config.toml
n_experts = 80
experts_per_token = 3
routed_scale = 1.5
lr_router = 0.00136
head_dim = 64
norm = "rmsnorm"
norm_place = "pre"
norm_eps = 1e-06
qk_norm = false
init = "trunc"
lr_head = 0.0113
seq_len = 1024
train_tokens = 776300000
steps = 5923
Below are experts of layer 5 (counted from 0) of a mixture-of-experts language model. Rows are named router (the router's row for the expert) and show model dimensions 0-127. Each number is 128 + 32 x the weight over its row's rms, rounded and kept within 0 to 255. Numbers have three digits each.
After each expert's rows: "mostly gets" lists some tokens that are sent to it at least half of the time. This comes from a sample of Wikipedia text that the model never trained on.

# expert 57
router:128133073167177182152127159078086140126145132147155092149117135140126122097094180121192115143132102176168126174196153140141121152133132119092103113110135148151139152170137107136120161089111124152136106140166161163100096134236163120170157122079143100166140116123133129061156117122108128145146100098040133119016140122119128090188077093066164192108133116101123127105107125121150121166162
mostly gets: ".", ").", " while", "\".", ".\"", " where"

# expert 55
router:071131100189162154162160191104123139175159130105121139175114102104121104112206160176122131143137060118146116093146146135157191252165155127107139126187103116146106161195163114091150133057062133157118132110147116137096104103166116117168117139124112128153164160116141096119170122112114181121149103174102173121131072129128130094126098115082127117133120056134137104095122141167138170085126
mostly gets: "ers", "s", "ors", "es", "ens", "ons"

# expert 72
router:097130143108166144192092130102138095108152138136151175125128141172119102048140178107150113178152157140200081157157104100126131119106180160103137165087105151161121155125150086144149126108169152195140088079114130087093123128189179092152113153085141094165150147086166129121163142121104117166181117108129156087112054130159122101125097097088160131155071160175135106081203160176163156147108
mostly gets: "all", "urn", "ank", "ack", "ield", "ould"

# expert 34
router:087172120133126132135144130100105164117197149156098121176105160055143104124150176114155100148189153148170098185124125179114065113111127137108107133144098146143140123094131116168127132089091132087198212125148130116104100140151162105107187104058107107163135162119110170129120124073078092129156094159115168060143072110149155157153129144121154154110084071126137149062175153163078114124164
mostly gets: "ubl", "aint", " lit", "yp", " synt", "op"

# expert 35
router:153106083182160055182104145100075094134110112186143103147113140145085139090088160197221070141123069110117077123111182164126138137135154147105119112077122127118113135150157121114150152100078116162125123102151135118096125093087119109148132142113175156161152166167190112103121103120095171127162136135081132096084090097077092128129082137126149156051097100120125051108124167172105135146104
mostly gets: " and", " &", " or", " et", " nor", " (\""

# expert 69
router:142182084141123118147038148116074130129124082150142133151103106106116137099098177182139114179137083171212108109158151113120146165130133163114067148101139194155119171141130131156117126130089105128136099103192124129082102089180138120116122128126123231139140127089166131129147143125068117157126124120082135125126099098068124107178079131157139120130088112142143068140210133152056128137074
mostly gets: "oph", " Ph", " Av", "g", "rog", "chn"

# expert 19
router:136202118117153150119051121109127081140143110149146123128109212123119109117052110102117073183135123098092108116098113167128145128189106128082087147217056095155100126153132097148114157056146174131156146145071139074111125142134184063151141096152141147138132122098163172119144109128097120142138124104089172122126095107106157128186113135086131127125078115067126081123130192148115159149092
mostly gets: " New", " South", " North", " Gu", " San", "″W"

# expert 29
router:080125117162150122095156148105106091177157117147145144181118173104111152093131129151115110169152165143023103114105129097117144137139172166129150111068122085169087166162155107159185153156066100144131158096067135082106119102189160082117138141084151149138168141090149189081161131122107085132151137190050177144121134115087108130156120119109151147089122088105118109106108161144060178158129
mostly gets: " (", " \"", "==", "===", "_{", " $"

# expert 0
router:122161153127178094093160186106091103165132148105140129215085151073123114150103149052105127097156090123120103173103156087113094208108123143066147143174105145116102164113133116124105167046132105095162146087159159093106104160137103136202131127128137134148131167080141134106139103139063117188137143130133146111094105105122110102129119084116139188134089112152149090133128120138040134119054
mostly gets: " regular", "enc", "ident", "ropri", "medi", "stitu"

# expert 43
router:112111110205127192164079229109118124140152119151152045159114142128145160107116154151107128142128126194105099137182131127087118131151087101130132121104102070162094152153128096133160143102133207170132110103153128102134108125141190052155102113112108171134147123126134175121179096089066135145157099141087132069110103100132134110141123074137147151052088119124139112084108165161117120101070
mostly gets: "-", "–", "+", " •", " +", "-l"

# expert 24
router:084103101111164083143146128117114060138149165117118065142107204133142075114074116112119125176145168165192127168081153118140137139118082106088097161159115108157008121152128082121120124112134157141154099115105179225117117134142152117124120127144133174138141158103130035061160071095121135162148126175107154085138127105151103127153105121143102127139119121076131137122144137127152166188141
mostly gets: " place", " position", " top", " name", " medal", " number"

# expert 65
router:129082124139087176170163142107125065154162208160143142135108151090180124066110183072102107149143119142087112116085159161132112140139118145097138154216159039159128128168162087134138165071159138108157114118206140091124102135200105135145191101131143097141155135107145058098152137112151158138142118166156147092142157113130120062147093122117126182135082119100147119088122150131094127125150
mostly gets: "o", "/a", " President", " Jo", "ão", "ato"

# expert 41
router:102181130113135170125140124128107122131156093142139118148117148113129153112160126172148119162135138163187104154100117081150178130105087099070114142110074116146115131180130106190157164084062196043141124137115160140106091101126137085129111112145123199173157161104160178169172099149143091128178115156099151065083092085083091153118116137155130173147117128112104122117211148145107131175050
mostly gets: "f", " t", " b", " p", " d", " f"

# expert 18
router:132171102140032137131054125118091087160156147136147088140128108032134130098144169153143114150165059135144113198078140105067120152162128164134036157143100172133168147154151095151136185089087115131138154058051134172097127147173166119102113126132087127124151147096183110064144126117117136136151128156143176123131146121132095141137105112107120135136083141125126125082130142128165154132080
mostly gets: "ully", "sch", "isan", "mel", "adel"

# expert 20
router:112108056124097193098088155095068019120186105093153162151088134125110121141101163120153108121145136106089109128078146068091161153141104099105096125226104098177135113117136118193126122109132125140131117121151147097060095124144212129112109114110133126130183135108138104117137041109083180127128117145152135076145107098148140093137137132119181109107109115141146088106164151116098142160165
mostly gets: "It", "An", "Sh", "Ar", "She", "wh"

# expert 61
router:138169079212104160116142166135080131158142154121194191165121210121135106155110193120118073191149166146142082131184136173097127167112117211135066141055099114121106153128171092106143154102133109121130130096134156118120098123128103160085126160190167138165149141108174120122127097124126137130159103203146129101131096149103066099131126087169136139157106135093156151099163108138159144104101
mostly gets: "ft", "im", "cel", "form", "port", " Arab"

# expert 46
router:124131098130144103129096126116111090170165137125162166200121133142140119066087136193117104129141143149080102142164160103124076134162148229093129131188089088171121157159165106136118133137092124179131115104113147124097098123188144092158113112127126159150174126086205147106141060093099084179166141142164153119056180105118107097140091104057110160143113118123121102089134140164117180176111
mostly gets: " Web", " brother", " Sir", " Bob", "1", " Mr"

# expert 1
router:119173120214108145153136205092121134130142187180151153133110134072098094127165169118167112139192135126156116128122166126050107122155140090137075178155140068142054143143144109111197153158123146076196190102129139052151077104135133110140177112128134143118130148134180056103161092113121084152123089145123139120121102121135059129085154100123156156137106113112156127108151152130120138117143
mostly gets: " century", " ago", "-century", "–present", "-old", " kg"

# expert 37
router:123146108135153159104141129104097049135146128147139202146108154122106123109138199121181106109177119116147095156129163071105136173183103147113113098144134110155077162174157095151132126096120152114135118098067136101101117109129143083128151102114136149150192128118095066136130107044116131163145027147085152076146110105087065127123120098122129175122087090124157103098147144168137227126107
mostly gets: " ten", "teen", "died", "5", "6", "9"

# expert 60
router:133123117115150066136087108103130128152193168122151112148098144127136121100069144142131094136153120134155095128196138133107171134172125133115083124118105084143128139147142108170197127100030104166146103122141133171127068097164119102162122128130157150163147169099212137073162064131123073145142053233148144070116143105096111095116103114145155156121092121098155092115146128158089142178113
mostly gets: " ", " shown", " derived"

# expert 63
router:055144109156156144154184142119123150147134130152127108109109179145108080100179143147156086123152094107106088146109099099124140129178141174119116124129043165152114126128150091195167166168139145097137114118178133196147109132120149104113121136091205108134183161127133104099144096089141138130143032135182154133069164135141118112191146098139144209085110101110153079103109177119080147173131
mostly gets: " can", " under", " before", " until", " would", " due"

# expert 54
router:132190117130121115127074101067114086157163133151130109128127168086076124092092148113149076188141053097079103120124167159157128151126067120111130189202075097178133122111124114188132161150143116141158164147052149107109104140145142066124171098166172140148137139105158136116125132144128130142162132094149175079109178099116132106163138142122134127129118114046155083128188132201163153119094
mostly gets: " Mar", " David", " Ed", " William", " Paul", " Michael"

# expert 64
router:104161140146148143196072177099142075136154137138140150147094139144094067112178114122193109113124069143084062160178187086114153124197167140127111140145041117136098132139159131183120181115121130161147133126155147102137120112124199160138155149075149146152149137136139106109145088135136118159125074134178129103100163129126145125124150060088132204055123110111142122113129133153051120168142
mostly gets: " into", " around", " throughout", " across", " about", " onto"

# expert 23
router:135111069130124145147090080117100126176147134181153181156100135144115132122200114219131110118152125165125120128083163119134128133130145107115147104221086103156069132131143133114145113149144189177119105120170148218040100116162162144151123129162136145170135179104114133110137119080063065148125125118099204107135135104111129127167115127161112163116123077126148070118136171167109160134087
mostly gets: " R", " L", " c", " l", " p", "r"

# expert 8
router:081221079145113128154113118132126137143135167123137119150094188115085125092138119109147142119153055114123046130088158079141187199212135150132114186159104138140082140098163099146144128149129129138144119096171121120129108115165159163201141136057174124154141139117116099100127137094116112141153096174080153113118147099127143135196100115076159153120106127054128154121096189133146134174086
mostly gets: " in", " In", " at", "In", " during", " At"

# expert 70
router:096146071155136085200102125124119094177114146135131134132131134078136124130131123077142087179119146135073148152150115090053107187171094141140100186118142149133079191199152091120133166159139141088152094077073129168138117140113135139153170087153162196195174161131187049087148137130133150173182149120121120091123085104119085145123078128108168116145141137105129160119156159140142121118098
mostly gets: " District", " Museum", " Council", " Island", " Force", " Police"

# expert 51
router:094114097087108139242123123092075118187142132163156156208115166135130153132083114115188068205134151139125080120177152118090113166125145165114107196185098159143122181166161121183133144086121128092132122111150130130109116130115105098132122125125170141153160145127129068105126090119131155148132103161113146132150137094138122101170115080091109158052104106155142085118124137139154169196076
mostly gets: "\":", " |", "When", " When", " –;"

# expert 28
router:066094137173117098179074222118125102173149157130138090190126137142145066094161126165114107105127152136162144116159112152108141199147089146099104168144139121137086132204174100101137145140075097165143117124107150184114114099157116150094177142163119190139150187115111032067175125103135160150150124185114126095143107123123122120091083088081127136100122121115139108116136125178119163161114
mostly gets: "ations", "ions", " games", " members", " results", "ments"

# expert 58
router:088112140173107164174122153103094113147148134174119100154108177130104112143122158102202105186149092112078120128114138177146092154120114087138134148130109104156109128173148092151145142154135140111171192102140162078136124107138157030151168111110135154144145148127122092070157097096130164144139044210078179098121114131137098062164125104130162159061098112088135049103116132141148129099102
mostly gets: " —;", "%;", "°", " –;", "',", "^{("

# expert 16
router:124131060136143138129073126111126116129142151134182079153128166140083112110140191100091087177180161138132115132160133089109162204129124097120012202194118149163129165135140087136150112182142128122177104113036144118136136164149122088116175098154136106120145130123102116115119120117140186135134107118124166117111060103125117136132101098060180135132102071108113084080139146136177136152125
mostly gets: " York", " London", " William", " Thomas", " China", " Smith"

# expert 9
router:051165133139117185182132130101132095130157163139126094137119133142135136113157111218166095132128159141141084103120128111134133136152067158135119110132126078140082152140163136120184182086130129065139126135064167202103105095132165150157114120054204155147128148102119129074167118083097083147151110135061136136107100112103139109152079106143219145097085166153126149116160114157075135124114
mostly gets: ".\n\n", "\n\n", "==\n", " =\n\n", " ==\n", " |\n\n"

# expert 31
router:139148139155083101157127098086101116163146124142139134176129159121155139139154115120127120186126136090209095184206093095081173175200117112136093166147129085162114170174141130171119147146141140080142152112179167101106098136128128081124135111133171152212178138118157071078142120101128164155145109134033125123138183103119077100125058080138142183110126125123131107099088141146124125120156
mostly gets: "):", " :", ":", "\":", " →", ".:"

# expert 10
router:122129059177084063191166118139113120166132155178173102149115165126117131078180176175174133155154117138130114142077118089137141151123124123115125200234154129151093186138143105153149100163118116087142122065140166099095087133119122134158144141104164173114149156120209140075152108105108183109143122076096153138127127126139093092162060136090133119076120137129139076130160160139110124145103
mostly gets: "),", " who", " he", " she", " He", "})"

# expert 48
router:116137138165066137121066105106131128153139175171157182124119138089124112124166147111115112117175092193173122170171154082052143141158105144125142159106121095135090168130178097120192138181104115108167160095139146123115068093121129066156133090153145135127138167103212127122167109124127044155144078197141143132098079114097116097110058111140143146114113095087158140095132156147143161178107
mostly gets: " million", " Foundation", " billion", "″E", " century", " Spacewatch"

# expert 7
router:116125132089080096142158111137117159162101092169182141127127155093125161108132106188220095176143090150155119154179137112105138170138143134123074141127130078156117189140159112167137133147098157060124144069179154172119123100092107072129092114060158143160177156124167165102153122121115153146154133141129163159138075109072114091111052121141101155096098082140133052092129134150144143196124
mostly gets: " che", " he", " who", " (/", "ić", " &"

# expert 47
router:106156158122092085179043118116104123137204162164153171144098104105160132122085168139137136163137056171181103161140119121062085149145125180145139139096154155128077128110143119113133132158096127088137161114149134095141086065122136158096188136102140154158128180094158128144139123115102145137129169195108191092131094141113109136141116107079155152133112110137166061094144163182079097109210
mostly gets: "ical", "ic", "astic", "istic", "ad", "oral"

# expert 50
router:092126099138106088168119089122085082113140103151152205122116155134110094105168140122153114149158165099155078180113161106076139130163127154132107185168116153170103154171153081139133156101042115193142112072173127181121120126118163171099151072128160162177148168107130175126148110096112124176155125137066126110174038130122110102121139044129159107113117142154135155120124170098140168092110
mostly gets: " won", "ed", "led", " Racing", " led", " lost"

# expert 36
router:098127092138178150161128179112088117203150116180159092163108180126093023134064136110206084173148114095143119152087136103100116111118142113114152176110113120139132147173173101150137159146142116075146194114145185147110115131128103108149157091102153163113136203122138056119167139103125094159150138178123177128115139118118177110166057132137122140073105108111153089098128146140101171129145
mostly gets: " —;", " ft", " lb", " mi", " –;", "%;"

# expert 14
router:105128027129097117089161148093100121164131127156143145146102139107083123131085134115165084120177125146097090134106160070074148151102062215102105165198074087148134140112121130168106160092158174118117180122146135156060100140161102115075120110118122144137118187080121127172140107129105129128140132095071145113099140054097084136120127119148111165091130055119150144103143148112063091146138
mostly gets: " l", " ex", " pro", " con", " Pro", " pre"

# expert 49
router:116163088130156108133094135109136085142157201118145125135124169134135117046033112173114095164167139125110135157089090106107072143166071205118074153142084067143092111158139107154127170069142128134138132117058146094145111157125161087116207125103155134137120180108185079074155097111112106155164155163093161107081134093115121157116138124156142146151113116089144095136135141160148145162092
mostly gets: " north", " south", " MPC", " Country", " Candidate", " South"

# expert 52
router:053130165171114131142153148108138101144146115121135057122146210129146097122148114157161108096124108121119063192126120122116195153137045180093111187101058159173108154162170095140172142092084097178140135081101130124144083058127138144112185121121184125151135151102107149102112089123106121191125085150106147097155138140126087107092131087105113119069125154114144136089168119132110178164122
mostly gets: " has", " had", " used", " have", " made", " won"

# expert 59
router:107097110159141188118153203081109150158129161141128114156105125148104137075121151104131156143149136142182112098071197054114144129139087127112121184125109136125081161141131107169171150137126175153169178107133123066099135123110217125164157134133196115147162154088147127086130051122146117151126115111178161142111119129122049139220144107170125141108071110098144116107116161146104160167122
mostly gets: "|", "°N", "″N", "====", " Website", "="

# expert 40
router:118109163105127097199114136117104163153124173157171208117115144140087053102105138133122112117144137140137141137145145138119162125145103218109115108113133121122131141145144107098160166028111168085135137115159129122124120116139141089135089080098150128110130145097138079100168040129092079148145120130170135132091160081125088061109145063065111157112067088129168127120126127129139198121051
mostly gets: " first", " other", " more", " second", " most", " all"

# expert 38
router:106098099156156085162111176097131098156114128139148111122115136099157035056109134122120105195148115134171142116137153137056102139197117095120099176105156098149133177188167096138123120171102125123144084085035105169130083127112108147110154146099138134126156136115138068027155111107136162140154094169066133127131086112118129114082078113105145120119107090054124100124141107106107155119135
mostly gets: "%", "}", " km", "′", "]", "°W"

# expert 30
router:120134103077038173089093150102119120146171132145145192167085121128084138114113110114172109173141149127148133128154136150140104112164077138070117147205115174139139163115146095118154146138147131201144097126103183143138075126133150108077165125094169154104137115118144147060171090104142145136135081148082124114097168101108046134077128154087116130201111108080147110111117143216142112119092
mostly gets: " sound", " United", " ±%", " Res", " land", " ge"

# expert 66
router:108134110140106116167170175082097121143107155154157107129137087153046079107159182154143159183117101155093106112177149139137117175170145151156101154102124203137106137195144127158129229121069169088186123087146156118128122068177122139142159114077166127138142109135169144097119121098137132169136119174142128140142070127116084097117107109118164175099125098147189155099177128131179147114077
mostly gets: "ved", "led", "iven", "ened", "ious", "ted"

# expert 77
router:132132088108120072150093126120095114146162183132133170145100143142097102135079148053105092182211101151090118191177107084050148118140171185105119170092131132155114113149128107146142129089074120096143072092083152065128122149200145127086162099063130150132125108096146155133130097109122127178154134132136133114121102111084057117123105108078127152099130067087102168120098158135100145090123
mostly gets: "ical", "ial", " American", " new", "ual", " public"

# expert 56
router:137144131115111109125116147098121091144137189144137098148111162130150146130140148126118123154188138163144129145142189088117106116121131117140137106136142136129088144114167110187179106064139113090137160112081147162089057059186091133173167152118155149118177156101118105057169104117123236156149116112143156113072190144117108078126110098081159200083131109166149078130129099141171189138173
mostly gets: " that", " who", " which", " when", " this", " where"

# expert 6
router:110192101172194178176116157119127099117139181142173131155075128102148126118165186132158100169158143165126139174229119102125123106248136155088084152139110079123123158163152119145114122189114189127144120102079134071082106116155143052113138124111127130132138148131179091116136135096113087124158121136049186129071144097115137126122094128137124134125101137122131079111122125136137141149113
mostly gets: "E", "U", "T", "I", "W", ".S"

# expert 44
router:099125161121146178151141110136129149155158140139159121112093169123121107095144152161131135191148118147138131113106148193132136148117103155133134130105138176161078137140157085097114122143138180060177157139081107168122124132110123151155101110135159151129184185100194017069178112115146113174178075104060134073171116123077100149193104104090160165132083152098133078103161138139135167084135
mostly gets: " season", " July", " October", " May", " January", " November"

# expert 45
router:095095138203163176153132179097146133133117202150146138132111147108129114146061176200126117142150150146146053156099101094093094151188097157135140147136089144179129145179167107136148153131152129161141118128146161143126130117136115079167114077105157129122139144067126102060129111113080169154170065133144152108136054112081040101184132114124154116122092134112141135107142129159052126138158
mostly gets: "\n", " |\n", ")\n", ".\n", "===\n\n", ";\n"

# expert 25
router:127131137178045139147085123093102062152144105158197110155118107057142128112135125200124134134116096101117097114185155147068172154146157077148099135143120061147121141184170098131181088134131159105115113115154154202121091117135119135102185103161154164141139156125140153089118085125099070147140118186148147138093060116141081110167150098060127134134084085083166123133144138126083114114130
mostly gets: "ić", "ović", "ius", "ti", "is", "ski"

# expert 73
router:115089132124177192125149128121117067146109155163183057107126124093132099115150177147144119166152101090089102148122128083083124164190122112125078141179137176168140161164157115213144173099124151124165106100127124090103117113099172073084122109092137180133159136114098124089137136105174081143182129124174155138103139075123094077112133116145150121077121051148149138085105164106149151187075
mostly gets: "ke", "de", "ze", "ne", "oe", "we"

# expert 76
router:108207119147112157133097112104123165151107105141149177111118142074094143107151120126213063168119105196099103128120162154096144147203102175125128108140091089155123155127166121173125196146119136137112224120135133121128118143093149097122113063138144163227139137109166178102112114125121120182183112130143161127135131117136099101202096127140150135134117112130137101119132195158118192163156
mostly gets: "-B", " B", " Far", " Your", " da", " Al"

# expert 11
router:129167072213138090115145140113098138124179161128152091133103165127159133113051142111142103168201157143097107097099110131131108130144122136092136126125123106151143158108133128134139132114144164139172159091095151158109129108103147117165099080052124128135149173102164089062158106102093190154144099126126162126025166120057181054167161133178131119141112134133156119101152141126136184190088
mostly gets: " per", " pre", " post", " Or", " Pre", " short"

# expert 32
router:100121101173147092114115158115102088172151137157146141160123169078118140136091130161210118169175145172130116113104175068142146140181156130137108170085122179189116167143169087123184136168101115177168153109120156094113123125164117101154122125059167145151174160092152167070145116119081136131158056177068181147101147124077105111112138134109188135090133105076132105094116135137150172161098
mostly gets: " (", " \"", "_{", "(", "^{", "°N"

# expert 78
router:157118110137108108217147133107114129141132116174181115128127198132125134095187159213146114118159088171124082149128124107128100189129116132121093129134144189121100179131167105122151138126079106162131158115150173099130088127110122130135167122094126169146164137130194111062157063097130127130144057146095146115117122102054110062192113121117143137053088138109141050112105134171119122128092
mostly gets: ",", "),", "\",", "',", ".,", " ,"

# expert 33
router:148140098162167169194121121090105103133202201155170156140130133152126141087112162146107096159127139159173115210193075194154165161178077150148102124140138171164147154171161105108145159144090130124150153078131135139119110129151140131090151117088136160119136161114102107086137122119148192119184156105158164157067158111104109111099132082054112117118090089104183173123099143134174167125122
mostly gets: " Angeles", " America", " Sweden", " Cincinnati", " Arthur", " Army"

# expert 79
router:132147095099123172092116121104122102137166154164236061118116107108103148108074149127167114145135000128107125184153145142085141136193151140117147132123090115177127149127143094136159147156104168122149148076154175169118082077096131120154130108119156145159146148130145110106149109117074063133144110123108143114173041091103143141192119126141141115104105133139122129119092146108088132127043
mostly gets: "d", "'s", "rd", "abad", " von", "а"

# expert 74
router:128135129168143171125088106092115115138156162135126157133065134104119143105136157159171118126130128119092106123109196119126127117182087100098143182171077098164123122138130125158141129148125123137144152144056157120051069115160150066150114100160111138164129140108213135114138129122083069140153113145066206104142163104133119097147106158151132175131120119092158007127148155214101158125142
mostly gets: " T", " B", " H", " R", " L", " K"

# expert 53
router:062178117126071066107132153156121067145172125123135105172117202066131127134164136091112113112141095130126114135077117117105118147101078111104164121054058128136079145178134102167178131084149129105126108104074150150103116116131081109097123093143135148158154144080129092131191106094131080180133090144113144067094136121125097148109097126145090153130086114062153101100211155167106158109152
mostly gets: " part", " ex", " art", " design", " man", " support"

# expert 4
router:097105115143125130123112172105093080127174096146191143145098141110092093072132157199136111117164128160071100174149123075084140143135102188117059171153146056137093144124180090119149141097102088139156126130133130129098079138135137097053167077172124158150159149083129132099151097132094165148142063149062187122101157096131099101137134110147105152106108075068142122111142161140119077181134
mostly gets: " ±", " hel", " GA", " However", " +", " fre"

# expert 13
router:133163128132085125125093159110107095182103099178143142168092113077139122126165145108207136141142134145145133176145175147101142138133072106128084110054144085130120122161156106112129112158142179094174127138148157100104132047164145143146176066094141196126171148110154042077114068141131147139165136190149143118069154127138123094078109083075184126103099144109172175122114121125141112125092
mostly gets: "ium", " version", "ity", " Series", "ery", "ship"

# expert 21
router:110161073184128164113148195103098142134153207118130115131106159099097131080201130124099119161154073156141065071112100131113112147108127154108166119176116160159145134148145122163163143147087150178134115103095165063092119143179144102141110093144112135115137141089117144180146138090113069141133091102062208090094179136122110117195109135131112127132095059116121125074171195132119102137127
mostly gets: " un", " cl", "J", " gu", "-l", " con"

# expert 39
router:108116089110099152177113130113127094163154158134134186148110188137043140117081124118126122176145085126080115182196132063100132116148095136140128113121138092164138148115138109222180115128079126089128170101145148101109117102109181155147138101151150141136143153133159083108131048109064090150130070144108134135156102116093101096194106029095128153093115127127138085102151173138118125161143
mostly gets: " the", " a", " his", " their", " an", " its"

# expert 15
router:107102172124131097164155151133132091121142160165163195136110141146064118107064147171158108102197145151131145160085139046172141145207115151108111095152112086167131148141142091191151129090131154106139108120160140160099128104140166079118156140123147162156194136114136091065153116137104161138131096152184142074156183097104129105147139088116160193133103084105144166122160114183131200164130
mostly gets: " all", " two", " one", " three", " some", " four"

# expert 26
router:036096141168133103177141135136103157190170118144144132140126141124126090104144100122152099108120082097161140198133184100143187195133125152110070149143127126168129144114146116118181161098118125155127167073138138170107151120131139117137109091114200152117127151116135162139130077100103122151126066168074138148150154089158092071120091074161138093068098146133136052101204117147108180167141
mostly gets: " was", " is", " also", " has", " are", " had"

# expert 12
router:137142058123094125135091118087114075172133126148162216132136125125106117072159165110113131175130069143112098160135142140100138174162143161133092103181127140159131207138150116131125125114137180149125118065142131172154144106215119130157132080155198189112171134141138023141121135110098187161102131104131163129157133071119113047146120077157167128136091116101125149129131143147129149149137
mostly gets: "ala", "ila", "van", "ela", "va", "ura"

# expert 42
router:085140130122041066130106104110114132150135129164129159128137138075095111105097126114181111149164134191042125148117190153084122171177057150121162154146100056178132146175154124211126159160118150128133138124043121119123112090097178054078118089139159159173167157111135166111139129141134147147183133145156175105107176112124113115114117141126130152133143119098163141134152168166135163133126
mostly gets: " re", " Re", " al", " Me", " Pro", " Co"

# expert 2
router:117083078156078143155060129127129135140159169122123128140105177099080114121101120115149105158157081160177146131088100143104088127137049124128145200102136082156085156159136085155151114160128173061124100116094115175141133130152157078108196090098123219159142149103147125085148059100147087135153117157119137128090050125070119121073127122120133140109116114056148143114151142122101172109131
mostly gets: " government", " state", " public", " water", " band", " art"

# expert 5
router:130116083158136165168128133091141127147158168146148167150110191135055106106103143099124132209150124189062130187182127083143124133123062139117115159088141148165139134114142107193121136093111125143163195121142131077101123083134151139169146117095121118170136159131140148106174069102055099154152052151153134127162163115105096101199102074136133128109093106118135059117142172154122145139164
mostly gets: " the", " The", "The", " her", " his", " its"

# expert 3
router:111095100150117100180138155088091095126140123113147145174120147154130063144091128081110102172144127134136119152140129070105136157144079100110111133135137090123071128122119124143152132110136169101156096098126185096101105107191192036151145091141130157150118131120166150166187078128136174133109148180137125105160158118017130085152096069153144161044116145088157132123110153131117166152058
mostly gets: "==", " •", "Personal", "Scientific", " Binomial", "="

# expert 75
router:115149130098147144141116098112101135159151136129165062147097153074131114122158158226079117145158162184101109113148094082135127142140155142099121138122145168182105115122135103138159102063062189166122108092094140169104108157175172110179201097077133119141167111113130133063137098076099124123188080151150155087158202103117075126171112117102149123150092133132180136126162112140119168145089
mostly gets: " ±%", " Phylum", "ail", " dark", " knock", " fall"

# expert 27
router:100165140183059160189118140112106076118119133148142191126061101128093138082192132080143102119151133103137081147200128132133143145141127154126077153181094082141101140158164113133127118114114140081130126147180196094109139086171155137088190136135126182169148141125148164094113119111129058150142033141147147084109128147105112121210119085103155135077130122123117135113080157164141156128146
mostly gets: " of", " against", " by", " among", " for", " Of"

# expert 71
router:089118130109107075181134140110127104135146141116118053126107185142109096125097150111122102100151100137153088151183123181088147135160095120136071153116146122133101144129175088166167149047124115157155149101186145061131128114203109111061136100104193094139159133113211122138161085103111078189138136168098122111129158114153102037130131081128169118089131157134171122118116159136127179130108
mostly gets: " as", " such", " new", " including", " known", " became"